config = dict(
    num_hidden_layers=8,
    hidden_size=128,
    n_experts=48,
    experts_per_token=4,
    d_expert=64,
    d_shared_expert=64,
    hidden_act='swiglu',
    moe_layers=[1, 3, 5, 7],
    router_score='softmax',
    normalize_top_k=True,
    routed_scale=1.0,
    balance_loss=0.016,
    balance_bias=False,
    router_logit_norm=2.0,
    init_std_router=0.0312,
    lr_router=0.000679,
    num_attention_heads=2,
    num_key_value_heads=2,
    head_dim=64,
    vocab_size=7882,
    norm='rmsnorm',
    norm_place='pre',
    norm_eps=1e-06,
    positions='rope',
    rope_theta=10000.0,
    rope_fraction=1.0,
    qk_norm=False,
    attn_scale=0.125,
    tie_word_embeddings=False,
    parallel_block=False,
    init='normal',
    init_std_qkv=0.0442,
    init_std_o=0.0,
    init_std_up=0.0442,
    init_std_down=0.0,
    optimizer='muon_variant',
    learning_rate=0.00982,
    beta1=0.95,
    weight_decay=0.015,
    lr_head=0.011,
    max_grad_norm=1.0,
    warmup_steps=200,
    schedule='wsd',
    decay_fraction=0.815,
    decay_shape='linear',
    final_lr_fraction=0.0,
    batch_tokens=32768,
    max_seq_len=256,
    doc_mask=True,
    train_tokens=297900000,
    max_steps=9092,
    dataset='wikipedia_en',
)
Below are experts of layer 3 (counted from 0) of a mixture-of-experts language model. Rows are named down (a neuron's output weights, with its number) and show model dimensions 0-127. Each number is 128 + 32 x the weight over its row's rms, rounded and kept within 0 to 255.
Before each expert's rows: "comes before" lists some tokens at least twice as common just after its tokens as in all text. This comes from a sample of Wikipedia text that the model never trained on. Tokens count by the router's weight.

# expert 6
comes before: ":", "-", "–", " by", " information", " name"
down3 [ 99 115 119 106 131 102 131 113 121 154 113 142 142 113 143 106 137 153 125 154 255 131 141 167 158 135 162 137  94 200 137 102 130 101 156 139 124  96 122 100  85 107 161 134 136 122 101 125 122 136 145 132 119 171 156  95  82 113 153  90 113  94 128  72 155  72 133 118 100  83  80 113 154 113 166 136 144 127  93 155 154 137 147 153 171  89 144 130  93 173 146 100 134 175 101 182 183 110 100 120 131 156 112 172 140 138 143 144  74 135  92  86  84 148 154 149 135 146  87 144 163 126 117 160 130 100 199 166]
down4 [136 105  82 129 113 108 105 103  95 162 123 142 155 138  96 134  93 155 162 115 184 168 107 108 143 136 121  87 137 188 113 178 145 120 113 114 149 113 138  72 103 148 133 122 107 194 169 130 123 112 102 154 140 126 124 250 112  68 134 139 128 110 169 128 172  88 113 112 112 157  92 111  80 131 125  99  54  90 112  98  59 101 135 113  94 134 157 106 115 173  90 165 157 167 145  96 137 115  98 161 128 177 148 129  87 101  90 183 151 165 118  88 155 109 142 125 178  56 128 201 105 152 157  91 129 108 163 152]
down5 [170 171 124 196 164 102 151  89 138 120  67 130 150 103  50 133 122 147 165 115  95 140 138 117 132 120 185 155 132 120 155 118 154 106  97 111 104 109  61 129 203 135 195 125  68 157 178 160 145 120 121 118 209 119 171 154 130 113  92 103 118 148  73  71 108  94 116 140 117  83  68  91 157 116 112 135 164 132 136 151 111 123 141 137 154 103 158 137 124 153 160 113 146 108 131 162 117 103 195  92 159 104 143  80  75 123 141 201 107 183 107 108  92 165 120 130  76 101 111  76 139 161 136 134 146 168 152 133]
down6 [117 133 159  83 139 173  89 123  85 145 196  68 135 203  94 149  50 107  98 162 153 180 113 122 155 156  61 171  74 129 116 111 117 164 167 163 135 134 135 115 145 168 135 139 144 137 106 157 111 109 144 114 105 102 102 128 102  74 109 142  72 149 119 120 132 201 153 166 139 139 151 139 109 161 156 154 147  61  83 127 134 117 146 148 141  94 122 142 137 156 130 100 223 210 119 170 134 126 165  82 170 140  80 130 101 113 147  70 112 119 139 172 129 147 117 158 127 159 140 149 145 130 152 104  91 166 124  79]
down7 [ 77 166 132  98 124 157 151 223 100 117 126 119 152 178 171 122 131 157 133  70 132 116 185  99  97 134  93 173  83 167 112  95  82 110 115 113 155 148 159 121 132 116  93 120 166 120 132 180 115 103  93  51 123 146 152 100 150 187 155 161 126 120 118 130 124 119 107 102 124 153 148 153  96 127 158  88 101 170 138 110 129 132 143 144 182 115  93 152  64 174  92 147  96 157 110 116 148  95  53 119 123 110  97 119  86  80  64 141 118  85 165 108 116 157  81 104 124 107 110 181  89 104  90 175 128 151  67  72]
down8 [148 135 144 162 116 124  96 140 111  52 122  87 103 125 139 112 127 112 109 110  93  96 136 108 110 133  97 150  49 160 118  92 127 104  75 144 128 103 169 118  67  91 130 141  68 114 154 142 127 139 131  53  79  70  89 147 118 133  74 165 129 128 124 133 135  98 170 159 121 151 132 149  93 143 126 104 119  98 127 160 185 138 147  99  88  78 132 158 131  80 156  77 133 115 131  97  95 120 115 164 129 157 131 106 129 102 165 162 104 145 206 102 108 188 107 165 175 179 202  92  79 120 103 163 133 153 128 222]
down9 [117 122 105 131 151 162 121 107 122 118 150  94 178  61 113 130 143 148 113 225 187 100 135 164 119  73 160 111 107 164 145 143 106 134 144 172  58 152  93 160 148 152 117  82 125 130 199  92 128 129 114  84 139 159 147 112 165 135 135 172  50  76 184 152 131 157 146 112 156 139 116 113  83  84 111 130  63 195 126 128  85 149 106 126 158 150 103 118 141 118 132 165  83 170 135 103 139 140 123 154 129 134 141 103 160 159  77 127  93 105 126 120 193 110  98 127 153 123  80 166  47 122 104 111 110 156 176  93]
down10 [154 136 147 172 126 187 113 126 171 166 199 137 112  84 106 172  89 154 119 120  95 138 156  88 163  77  85 124 142  72 136  99  98  52 125 124 143 135 125 177 185 168 159 144 106 120 164 141 147 104 146 129  52 149 152 128  78 136 134 109 113  48  85 141  72 167 148 137 141 111 116 144 127 123  65 123 145 156 157 110 115 114 123 176 178 150 122 102 173 117 102 132 183 133 138 134 104 101 128 122 178 165  84 138 111 156  65 123 155 154 132 122 161  67 153  61 142 100 112  79 110 104  71 128 151 127 113 161]
down11 [145 119 166 138 119 181 122 214 207  96  99 167 150 130 115 150  70 138 118 113  70 114  76 130 147 125 102 115 113 160 170 171 163 120 138 116  92 111 119 162 142 151 152  90 110 127  77  97 132 148 187 169 155 148  82 113  80 157 182  99 164 158 155  63 113 133 155 211  50 103  99 192 146 122 112 151 156 119 109  98 143 137 148  88 166 141 121 105 147 142 100  90 100 143 120  59 111 139 100 119 122  85 120 126 115 161 160 156 139 154 154 134 170 119 141  89 129 122  64  93 110 121 175 133 131 127 180 134]
down12 [146 138  97 119 145  87  90 151 135 191 144 150 140 121 137  57 160 104 163 117  65 143 144 140 172 115 154 155 110 152 213 112 105 116 129 107 113  87 132  56 132 116 121  94 175  93 104 133 141  88  96 122 121 152 188 117 107 113 109 133 131  83  85 166  81 105 106 122 132 127 162 145  90  92 119 156 130 113 117 164 106 156 111 160  94  71 110 117 120 160 166  98  77 134 112 137 246 118 124 140 178 129 109 118 145  91  75 111 130  93 179  98  80 123 163 163 102 164 106 165  56 119 178 165 110 119 118 112]
down13 [174 143  82 188 112 138  55 155 104 108 132  83 158 106  88 128 115 156 149 178  98 145 108 142 103 126 127 121 131  49 117 146 123 158 102  73 118 146 159 103 130 165 156 174 120 118 129 131 126 137 123 128 188 126  69 135 122 124 162 103 130 138 143 200 127 148 150  92 120 122 122 193  70 119  93  82  77 118 144 144 145 113 119 102 109 176 114 134 178 133 106 131 204 192 108 126 144 189 166 104 124 140  79 157 165 100  97 131  70 139  94 136  85 115 139 135 137 130  53 111 163 101 173 114 119 203 174 111]
down14 [109 148 138 117 112 107 102 174 157 115 118 136 112 102 135 131 168 142 148 114 190 135 197 102 134 125 107 128 135 127  87 105  97 107 133 108  98  93  91 113 171  96 148 135 185 168 121 121 128 123 157 175 158 153 140 135 109 126 157 143 166 121 124 135 133 179  95 153 182  70  93 161 117 191  96 168 139 153 157   0 102 140 137 144  91 160 117 101 109 132 140 153 123 121 178 101 175  84  57 138 138 207  95 146 110 152 143 105 124 147 160 128 165  62 180 132  82 113 126  85  86 153  69 127 133 108 113  91]
down15 [112 165  84 116 119 100  82  95  79 119 166 145 133 135  73 162 227 141 111 134  85 166 143 148 144 120 149 188  84 176  66 107  72 109 124 122 136 171 124 161 119 134  96 107 121 144 135 124 167 129  64 144 103  59 103 113  97  79 140 144  88 116  82 103 152  99 195 168 109 134  74 143 129 139 183 161 146 120 108 132 133 113 142 143 113 123 143 184 150 149  99 166 160 199 155  65 102 130 101 184 100 152 145 143 118 171 176  94 123 119  65 141  99 112 172 115 148 136 134 119 128 107 130 123 171  91 103 127]
down16 [159  98 127 139 120 160 140 146 111  78 156  73 104  85 101 167  91 157  90 102 123 181 123 141 178 100 130 181  86 147 130  66 120 167  73  92 121 139 208 199  86 129  74 179  86  62 118 165 164 133 155 143 137 157  92 117 136 123 151 125  79  80 120 120 157 138  80 132 105  93 129 135 139 167  78 118 156 192  78 148 183 142 141 117  96 112 142  96 117 148 161 188 122 164 128 107 130  67 123 168 126 153 109  77 103  85 137 153 143 169 133 145 143 158 104 170 137 135 104 147 145 127 135 122  86 184 130 121]
down17 [132 110  94  83  84 161 128  82  98 179 100  79 106 106  97 106 139  82 218 100  77 128 104  94 137 138  95 130  93 104 143 125 141 156 134 130 180  63 111 144 123 136 124 181 112 126 122  78 147 114 177 109 176  85 119 167 105 122 131  40 208  89 132 136 107 142 135  95 109 148  84 138 156 164 112  97 121 155 133 127  85 116 132  97 153 108 130 118 129  67 169 188 122 130 168  89  57  68 121 123 103  85 106 165  86 122 123 115  99 136 128 160 173  91  82  89 141 119 126  92 139 107 189 116 114 119 127 128]
down18 [163 191 156 136 135  98  98 142 121 133 128 150  97  74 149 141 137  95  85 109 155 128 149 141 138 146 218 167 106  77  99 128 109  50 149 127 133 147 172 108 113 110 145 147 162 101 137 145 135 141 124 118 105 138 134  86 122 141  82 108  70 165  79 116 163 170 111 124 154 149 119 119 110 133 124 112 152 108 152 106  92 102  73 225 111 148 142  95 121 131  94 112  85 157 158 138  70 154  85 187 126 120 102 162 153  26 124 165 125  69 127 131 157 178 137 106 125 101 182 118 154 118 200  99  98  98 103 102]

# expert 44
comes before: "\n", " ", " 1", " 3", " 2", " 0"
down4 [118 120  87 118 138 104 125 110 124  86  66 137 133 156  99 127 128 108 130  93 154  87 141 136 111 119  98 126  58 115 159 119 167 134 118 132 185 113 131  72  98 149 101  96 106 155 159  79 126 149 139 137  87 157 219 136  97 151  72 130 117 122 171 110 152 162 170 163  83  35 138 138 144 127 150 170  65 116 165 116 125 147  90 155 104  91  85 119 157 140 196 126 138 159  45 102 125 168 107 137 116 155 186 145  63 107 151  92 155 109 104 166  96 163 152 175 107 132 124 169 125 183 133 110 149  80 128 102]
down5 [ 89 108 157 116 180 191 126 106 109 151  87 122 184  85 115 138 133 154 169 172 148 195 115 160 140 150  82 118  62 146 157  88 119 114 102 113 148 147 133 136 105 183 102 179 140 113 162 170 103 135  70 144  78 143 100 149 201 129 162 120 172 176  79 118 124 132 120  80 145 121 180 100 136 160 113 125 111 108 127 144 164 138 121 135 119 185 136 108  56 114 129 146 126 174  98 114  95 142 139 153 157 191 173  78 130  75 147 129 179 103 148  67 122 142 113 168 143 133 110 139 207 105 110 121 123 114  87  77]
down6 [102 127 158 120 129  86 128 120 162 139 114 122 126 143 153  94 121 110 115  96 173 166 121 137 107 117 131 104 149  95 132 116  80 139 122 140 149 175 119 105 164 106 178 134 103 123 148 226 197 158 124 145 114 121  93  80 108 102  80 119 104 103 105  74 126 114 185  88  90  67 137 141 211 117 133 141 201 129  68 120 131 136 138 106  71 112 226 116  91 105 105 105 124 129  90 183 127 146 130 123 122 137 132 134  88 150 149 139 150 164 118 143 145  90  55 209 150 135 102 171  66 110 133 122 144 117 180 109]
down7 [ 54 130 105  80 119  84 110 136 158 115 166 131 121 133 128 130 148 193  67 135 142 128 150 194 104 134  84 141  98 166 128 126 179 143 109 117 174 154  82 120 123 128 135 131  62 160 120 121 118 145 199  90 156 117  81  78 146 146 152 120 156 154 144 150 159 109 140 145 183 100 133 154 117  83 132  68 146  85 126 136  52 108 102 156 130 137 109 110 114 184 146 163 138  98 169 183 126 141 131 143 141 179 140  90 150 105 180 200  93 136 129  52 143 142 182 130 136  67 140 152 136 204 142 125 118 161 121 135]
down8 [ 89 111 116 112 176 160 109 124  94 113 100 125 165 144 153 131 171 128 120  83  71 131 138 109 115 137  85 107  95  90 146 138 121 126 106 146 113 105 155 181 156  93  67 151 146  90  63 109 112  59 140 119 152 124 189 105 157  86  93 143  86 138  86 134  82  85 113 162  71 135 120  89  81 106 131 124  83 108 113 124 179 195 173 103 113 130 128  76 100  93 129 150 152  72 162  77 122 148 129  73 161 113 190 123 117 161  79 110 124  96 101  67 151 186 179 162 150 178 132 159 149 124 111  86 140 118 166 124]
down9 [ 82 117  74 156 114 168 142  95 123 162 126 145 116  92 107 135  97  53  94 137 157 159 141  94 109  88 145 109 125  99  79 140  88 142  97 141 195  85  96 155 146 152 124 126 159 139 139  81 130  83 102 153 178 104 159  96 160  77 176 196 162 152 124  95 106 125  95 126 181 168 109 118 121 147 124 138 107 110 147 126  80 106 153  99 121 110 161 124 130 151 127 202 163 106 150  73 126 147 164 133 137 131 135 177 100 111 104 161 168 140  60 101 150  98 137 222 119 121 166 169 208 115  61 131 112 141 133 123]
down10 [129 119  87 103  83 133  86  89 115 140  95 117 143 110 133 161  86 105 150 144  59 128 140 123 203 161 130  78 154 170 163 127 182 158 175 111 148 129  96 120 177 105 110 117  76 200 100 139 117 129 116 133 148 105 103 122 134 117 136 191 137 151 182  76 152 134 141 104 124 149 150 100 158 140 135 122 143 117  80 150 144 162 149 134  84 183 107 129 110 135 152 109  80 122 107  74 113 155  27 165 111 134 122 128 114 150 128 140 119  93 159 133  94 124  94 127  89  83  51  30 154 133 163 147 185 108 135 173]
down11 [ 89 133 173 141 112 159 155  94 130 122 115 124 121 135 184 108 135  62  61 166 137 130 109 167 144 123 148 109 169 105  77  64  97 114 136 192 123 149 111 111  81 138 147 155 155 132 143 152 109 146 128 146 149 103 163 116  80  70 107  59 180 202 137 158 129 112 102 110 131 114  94 181 133 100 145 117 113 153  64 157 100 116 123 106 145  73 134  13 177 131 134 139 147 104 174 121 131 123  46 106 134 119 132  86 151 184 114 111 131 136 137  65 143 111 122 125 113 167 163 134 112  90 136 147 100  83  98 146]
down12 [ 72 178 140 120 132 130 132 103 120 160 135  91  50 100 152 101 154 148 138 102 163 129 123 177 161  84 149 137  72  97 140 119  73 134  93 162 134 121 130 130 109 120  98 172  80 101 127 114  99 174 178  97 168 125 168 107 166  83 163 143 180 138 185 113 101 120 112 124 128  77 208 158 124  91 136 113 155 101 112  95 135  91 116  91 161 158  46 104 102 186 123 138 129  91 128  77 184  97 137 187 114 150 112 105 158 188 130 136 127 110 112 134 206 126 157 157 133 167 131 109 102 143 134 132 109 116  64 169]
down13 [102 176  89 135 139 168 139 137 191 165 154 125 113 113 113 189 111 127  72 137 205  67  95 122 127 131  57 150  73 133 131 162 133 132 113 131 132 119 119  74 117 190 159 113 130 169 153 137 105 140 104 115 147 183 110 126 116  90 139 148  98 105 117 182 172 112  87 118 119 147 112 155  61 228 145 129 125 120 133  77 147 103 134 108  66 153 101 184 134 120 111  83 140 127 120 103 120 146 187  83 142 174 119 126  93 157 140 131  94 132 143 141 146 130  87  88 128 152 118  92 181 132 205 102  62 133 119 119]
down14 [ 93 109 141 139 114 165 102 172 104  86 158 180 155 168 151 166  99 123 123  76 177 105 118  81 146 136 100  90 145  92  76  73 104 172  95 137 135 140 159 117 165  83 132 121 153 171 134  99 136  91 117 161 134 139 116 122 123 129 137 117  90 139 104 114  90  73  87 119 167 140 129 158 129 116 156 129  99 119  68 185 154 160 175  91  79 164 142  95  90 180 143  89  81 140  82 120 126  80 169 143 128 201 198 170 115 165 104 142 157 131 173 157  63 169 112 157 176 122 148 159 137 122 148  76 119 118 191 125]
down15 [121  67 140 179 189 118  84 106 131 115  95 157  94 112 121  59 149 136  61 109 126 122 171 136 119 132 127 146 195 158 109 116  76 147 123 147 108 111 115  61 181 128 132 126 122 151 141 118  90 157 168  88 172 188 198 151  52 120 147 110 127 177 155  83 149 102 142  99 101 102 123 121 152 143 120 155 185  92 140 143 113 132 127 106  85 109 103 175  78 124 182 179 155 116 102 197 105 183 116 121 132 133 102 111 167  92  91 125 113 133 164 102  87 106  77 126 146 104 103  92 138  71 100 172 130 143 111 139]
down16 [131 180 153 120 148 107  90 185 125  85  44 125 135 109 136 111 123 166 135 146  86 101 134 185 138 126  82 112 114 129 122  97 108 153 141 158 129 159 167 103  93 148 162 154 179 184 139 107 140 112 159 112 130 164 154 118 151  98  96 116 152 156 193 179 149 165 141 136  89 139 150  89  83  51 127 162 120 126 136  68 100 124 112 118 134  42 177  89 105 157 130 158 110 135 140 129 124 107 110 139 135 188 109 130  92 106  84 148 110 160 159 146 128 201 156 104 126 105 141 186 165  65 125 145  75 110 136 210]
down17 [177  76 135  89 137 208 116 121  92 129 183 121 145 130 107 123 116 217 147 158  95 104 118  76 180 128  46 106 176  97  86 135 132 115  82 158 109 130 115 174  84  91 146 124 197 123  97 117  80 160 137  86 103 131 131 174 113 133  60  71  93 109 186 110 113 153 122 111 131 101 144 133 139 146 116 138 140  41  70 181 128  59 118 146 117 109 160 125 141 149 125 118  74 135 129 128  94 106 130  92 123  93 156 115 164 138 112  87 166 127 112 160 142 136 111 132 107 120 169 126 106 145 138 132 189 144 149 152]
down18 [124 137 140  42 124 143 114 124 151 157 178 153 175 126 159  76 147 142 159 164 162 107 120 128 116 117 142 169  90 123 132 169 167 115 109  97 149  53 133 101 142 118 147 156 127 101 125 142 106 150 141 158 186 127 176 125 121 120 177 149 120 123  95 148  38 126 143  84 157 173 131 151 171 111 117 185  84 143 149 117 152 152 174  89  56 130  90 120 132 155  83  92 111 120 102 111 147 148 136 121 108 164 106 141  54 159 200 117 121  50 236 124 132 132 158 135 129 136 128 120 166 135 124 121  76 103 112 109]
down19 [145  79 121 195  91  87 196 163 132 157 116 141  59 176  67 133 119  99 101 184  86 140 103  46 118 147 103 131 132 138  79 125 156 133  89 127 124 199 125 149 108 124  86 104 149  94 111 137 119 126 104 148  58  94 139 125 113 120 182 189 140 128  91 138  94 117 106 139  94 128 104 119 103 118 133  91 165 139  71  75 160 159 166 141 111  98  72 105 140 139 113  90  35 153 126  78 175  54 135 159 143 147 159 136 139 106 124 120 141 150 138  68  95 136 117 123 138 169 116 113 123 133 126 149 108 147  91 138]

# expert 8
comes before: " ", "\n", " 0", " 1", " 2", " 3"
down12 [ 62  94 114 157 151 126 117 123 118 154 122 126 202  85 130  93 110  74  80 104  71 125 118 152  80 120 174 140 110 117 134  94 163 130 116 158 114 171 128  84  93 107 141 169 164 114 180 155  87 163  66 120  69  79 104 123 146 129 150 126 139 157 157 166 163  99 100 140 166 132 137 142 151 169 146 108 133 190 118 178 156 106 132 110 164 172 149 110 119  70 150 174 188 103 143 108 105  88 106 136 128  88 136 154  41 129 123  62 123 127 100 125 144  68  97 111 131 161 118 114 141  54  85 122 118 183 112 117]
down13 [168  96 129 126 120 126 142 173 112 127 110  97  75 113 179 107 138 157 121 191 213 165 128 164  29 104 106  89 178 132 130  83 134 124  55 113 150 146 133 142 112 134 174 118 123  84 166  80 159 104  64  82  86 138 108 144 157 121 150 116 179 117 141  90  94  90  79 205 171 149 135 139 134 122 142  85 150 107 159  95 194 156 126 132 119 142 122 147 101 132 124  52 107 122 142 138 138  89 160 136 107 114 109 157 119 162 129 144 120 141 104 114 117 120 171  99 115 105  74  69 132 134  71 115 171 117  89 117]
down14 [109 149  89 120 174 122 117 107 140 159 119 156 140 140 119 139 134 151 120 139 126 142 155  70 197  87 100  99 104 121 104 164 139  61 158 175 119 182 153 110  85 117 158 129 140  89 166 118 153  98 110 127 107  54 138 128 132 130 156 141 181 143  97 129 126 154  38 156 129  88  86 150 126 118 200 130 132 120 122 115 100 109 171 140  67 118 103  68  65  60 160  64 136  83  85 149 144 167 161 164 150 181 159 149 109 162  87 124  48 124 101 121  83 197 130 111 139 136 135 123 130 115 148 108 132 117 166 134]
down15 [120 150  85 122 101 143 124 134 147 140 134 180  93 174 114 129 113  68 116 166  87  87 170 126  76 150 123 175 122 151 161  75 121 170 176 162 124 193 141 153 199 135  96 184 155 139  89  85  83 167 166 167 120 116 178 134 101 187 114 137 147 188 146 145 150 129 172 129 128 117 136 155 141 126 131 143  79 110 161 124 195 146 110 108 120 146 164 160 121 134 137 130 155 154  89 211 142 145 106  85 151 113 162 100 131 109 169 150 154 131 105 121 128 141  92  95  98 163 163  96 172  40 116  90 172 153 169 103]
down16 [100 147  91 163 152 135 142  58 137 149 135 107 119 141 119 109 110 120 123 122 133 144 128 200 134  96 114 102 106 148 211 100 111 175  37 112  98 102 187 119 180  40 119 113 146 149 153  86 175 136 132  92  93 151 136 130 133 115  98 106 163 180 128 172 166 124 180  84 119 133 132 123 121 160 109 134 167 170  96 115 138 143 163 126 131 129 131  84 150  69 108 105 127 170  88 112 147 189  50 165 152 127 100 148 103 131 167 167 110 153  89 164 139 141 144 150 126  79 179 126 140 189  95 107 125 165 141  80]
down17 [113 151 153 170 137 118 110 141  83 116 159  65 173 156 173 127 118  86 113 121 157 105 179 154 139 102 142 127 128  81 111 115 110 172 123 144 168  87 118 151  90 160  81 128 144  83 125 131  98  95 172 109 127 138 147 113 192 122 149 141 119 116 173 152  80 156  98 114 167 169  90 191 155 111 122 105  94 192 178 131 144 132 137 148  59  83 130 198 131 100 135  79 119 108  72  80 108  63 162  96 140 130  90 166 197 124 163  75 134 182 140 113 151 114 139  96 129 154  72 115 162  66 143 168 113 130 128 111]
down18 [163 149 168 139 135 140 115 131 141  91  91 135  81 151 188 134 121 136 117  90  75 142 171 100 154 207 121 110 156 102 149  54  69  56 137  79 114 159 162  80 108 193 117 119 164 173  97 129 164 148 120 164 165 167 171 144 137 134 131 105 146 133 146 124 171 139 158 104  85 105  96 112 156 154 173 113  79 140  90 127 169 140 139 180 164 115 168 107 110  83 149 142 170 146 115 116 108  92 142  95 117 178 191 131 150 101  65  92 111 161  83 154  99 103  68 142 119  92 128 171 101 102 133 156 159 165 113 125]
down19 [140 137 124 183 163 127 207  95 154 113 142 146 115  66 134 144 109 138 125 124 181 162 123 103 140 137 136  71 107 124 135 104 104 175 150 155 160 201 109  90 193 141 113 172 116 109 154 133  93 110 172 178 133 150 122 149 134 118 149  89 109 185 121 124 124 202 113 121 181 123 155 186 195 163 131 118 200 160 106 131 143  78 102 132 109 136 122 136 116 161 157  84 131 144 130 118 127 112 144  44 190  57  81 182 143  96 132  92 103 142 133 156 115 161 133 119 127 126 175 137  60  89 139 122  90 140 145 114]
down20 [144 121 146 150 106 123 117 131  99 126 121 172 149 105 164 161 130  96 227 187 219 154 167 125 166 117  85 123 137 190 209 149 111 136 122 126 142 118 126 101 127  89 128 127 120 121  94 102 160 142 175 192 103 121 142 120 113 148 133 151 120 112 130 179  40 158  68 115 111 133  84 129 167  88 148 115 179 154 165 171 111  97 141  92 105 154 104 140 161 147 172  77 163 167 165 125 180 118  83 131 180 150  90 110 123 141 116 130 153 111 180 145 139  89 161 175  78 149 153 118 147  81 144 143 115 129 147 149]
down21 [153 148 132 175  85 145 144 160 122 107  99 159  77 179 160 108 130 150 153 169 152 140 149 165 131 117 115  92 131 103  79  72 101  81 154  85 149 148  50 169 111 133  82  60 141 137 155 112  85 103 124 127 103  92 154 108 159 135 113  98 116 134 153 150 101 174 156 100 170 113 135 145 147 162 122 130 163 137 138  77  90  70 123 186  75 168  83 114 134 131  97 179 135 119 170  77 127 176 114 105 106  76 116 150 126  69 115  88 121 134 106  76 108  64 133 100 138 192 127 145  81 123  59 165 138 154  96 147]
down22 [164 136 103 149  96 130 159 110 173 118 104 117 132  76 154  69 182 135 139 167 221 178 147 175 151 118 145 107 108  76 107  99 109 120 103  92 172  98 137 182 171 197 137 102 141 154 118 108 122 123 121 150 165  93 147 185  71 172  97  91 168 114 126  93  98  87 166 103 120 132 104  82 158 129  78 149 190 156  59 105  95 155 167 161 127 136 132 109  77 111 150 139  90  98  59 108 113 161  89 134 150 126 141 110 128 153 146 127 139  71 134 133  86 200 115 145  96 137 137  95 107 104 106 125 136 152 137 157]
down23 [122 138 121 107 145 114  93 143 174 137 151 119  94 157 179 112 102  78 147 176 155  67 113 142 128 181 101 149 140 137 157  96  81 118 144 112  41 122  73 142 208  98 144 125 148  84 134 119 154 106 100 132 120 146 157 140 146 127  99 119 159 123 128 117 141  65 186 146 201 127 145  59 173 109 219 126 180 137 137 100 156 139 176 136 129 179 193 136 152 110 131 101 136 122 113 168  94 131 123  89 101 158 114 116 157 126 193 127 113 118  88 142 115 147 161 123 105  70 191 154  95 157 176 134 132 156  98 109]
down24 [150 158  74  73 172 125 108 135  92 130 110 119 120 122  99  86  98 154  99 105  68  66 114 126  72 147 106 106 138  95  84 201 106  76 116 162 118 124  98 150 109 146  88 169  70 136 138  83 147 118 130 145 184 106 138 117 128 140 117 102 127 104 133  97 177 126 156  88 111 158 120 127  47 133 130 124 139  95 121 165 112 151 184 120 127 137 156  77 122 186 136 155 127 156 121 121 177 105  88 140 182 149 126 118 135 179 115 126 148  90 167  22 185  80 113 166 123  82 102 105 178 142 164 115 104  85  98 131]
down25 [ 76 153  71  95 125 147 149 140  97 137 130 146 124 111 197 141  87 115 188 130 214  76 179 154 143 151 129 108 125 110 118 110 124 130 145 142  98 157  94  87 159 142  93 141 175 111 201 174  94 145  68 176  89 161 163 126  99 172 128 119 167 120 152 126  75 148  93  87 113 128 152 195 110 129 140  97 200 164 159 136 110 100 141  78 118  92  74 127 137  99 133 153 168 112 149 125  88 162 142 152 104 151 166  92 196 166 133 112 112 159 119 101 123 140 165 148  81 101  90 102  86 109 120 129  83  88 121 103]
down26 [134 163 149 108 126 141 127  96 140  94 121  86 111 172 175 151 126 127 125 215  64 128 120  97 114 122 133 137  83 139 140 166 136 166 135 170 117 130  60 140 168  90 130 149 118 187  90  83 100 141 124 138 158 147 126 128 137 132  76 118 127 123 101 150  25 135 106  72 149 180 165 175 173 135  95 113 121  97 138 167 118 163 144 174 117 158 142 192  87  59 135 198  75 181 133 173  97 133 143 175 145 129 165  78  95 182  92 126 135 133 114 161 109 135 184 134 102 121 126 152 140 113 137  97 118 164 104 110]
down27 [144  96 120 104  98  83 147 182  71 139 154  95 153 177 135  96 119 125  83  91  81  91 126 116 120 135 154 127 161 120  82 117  91 141 148  79 150 115 159  85 100 107 171 192 150 166 140 118 188 175 112 155 165 100 144 137  84 117  56 109 155 149 173 120 128 103 144  77 115 114  89 142  72 125 121 126  96 114  50 134 121 137 127  84 112  97 179 124 117 134 179  89  82 104 134 156  94  63 139 108 108 137 172 124 190  97 133  50 102 141  80 130  72 141 145 133 133 120 128 141 164 162  61 127 147  87 118 127]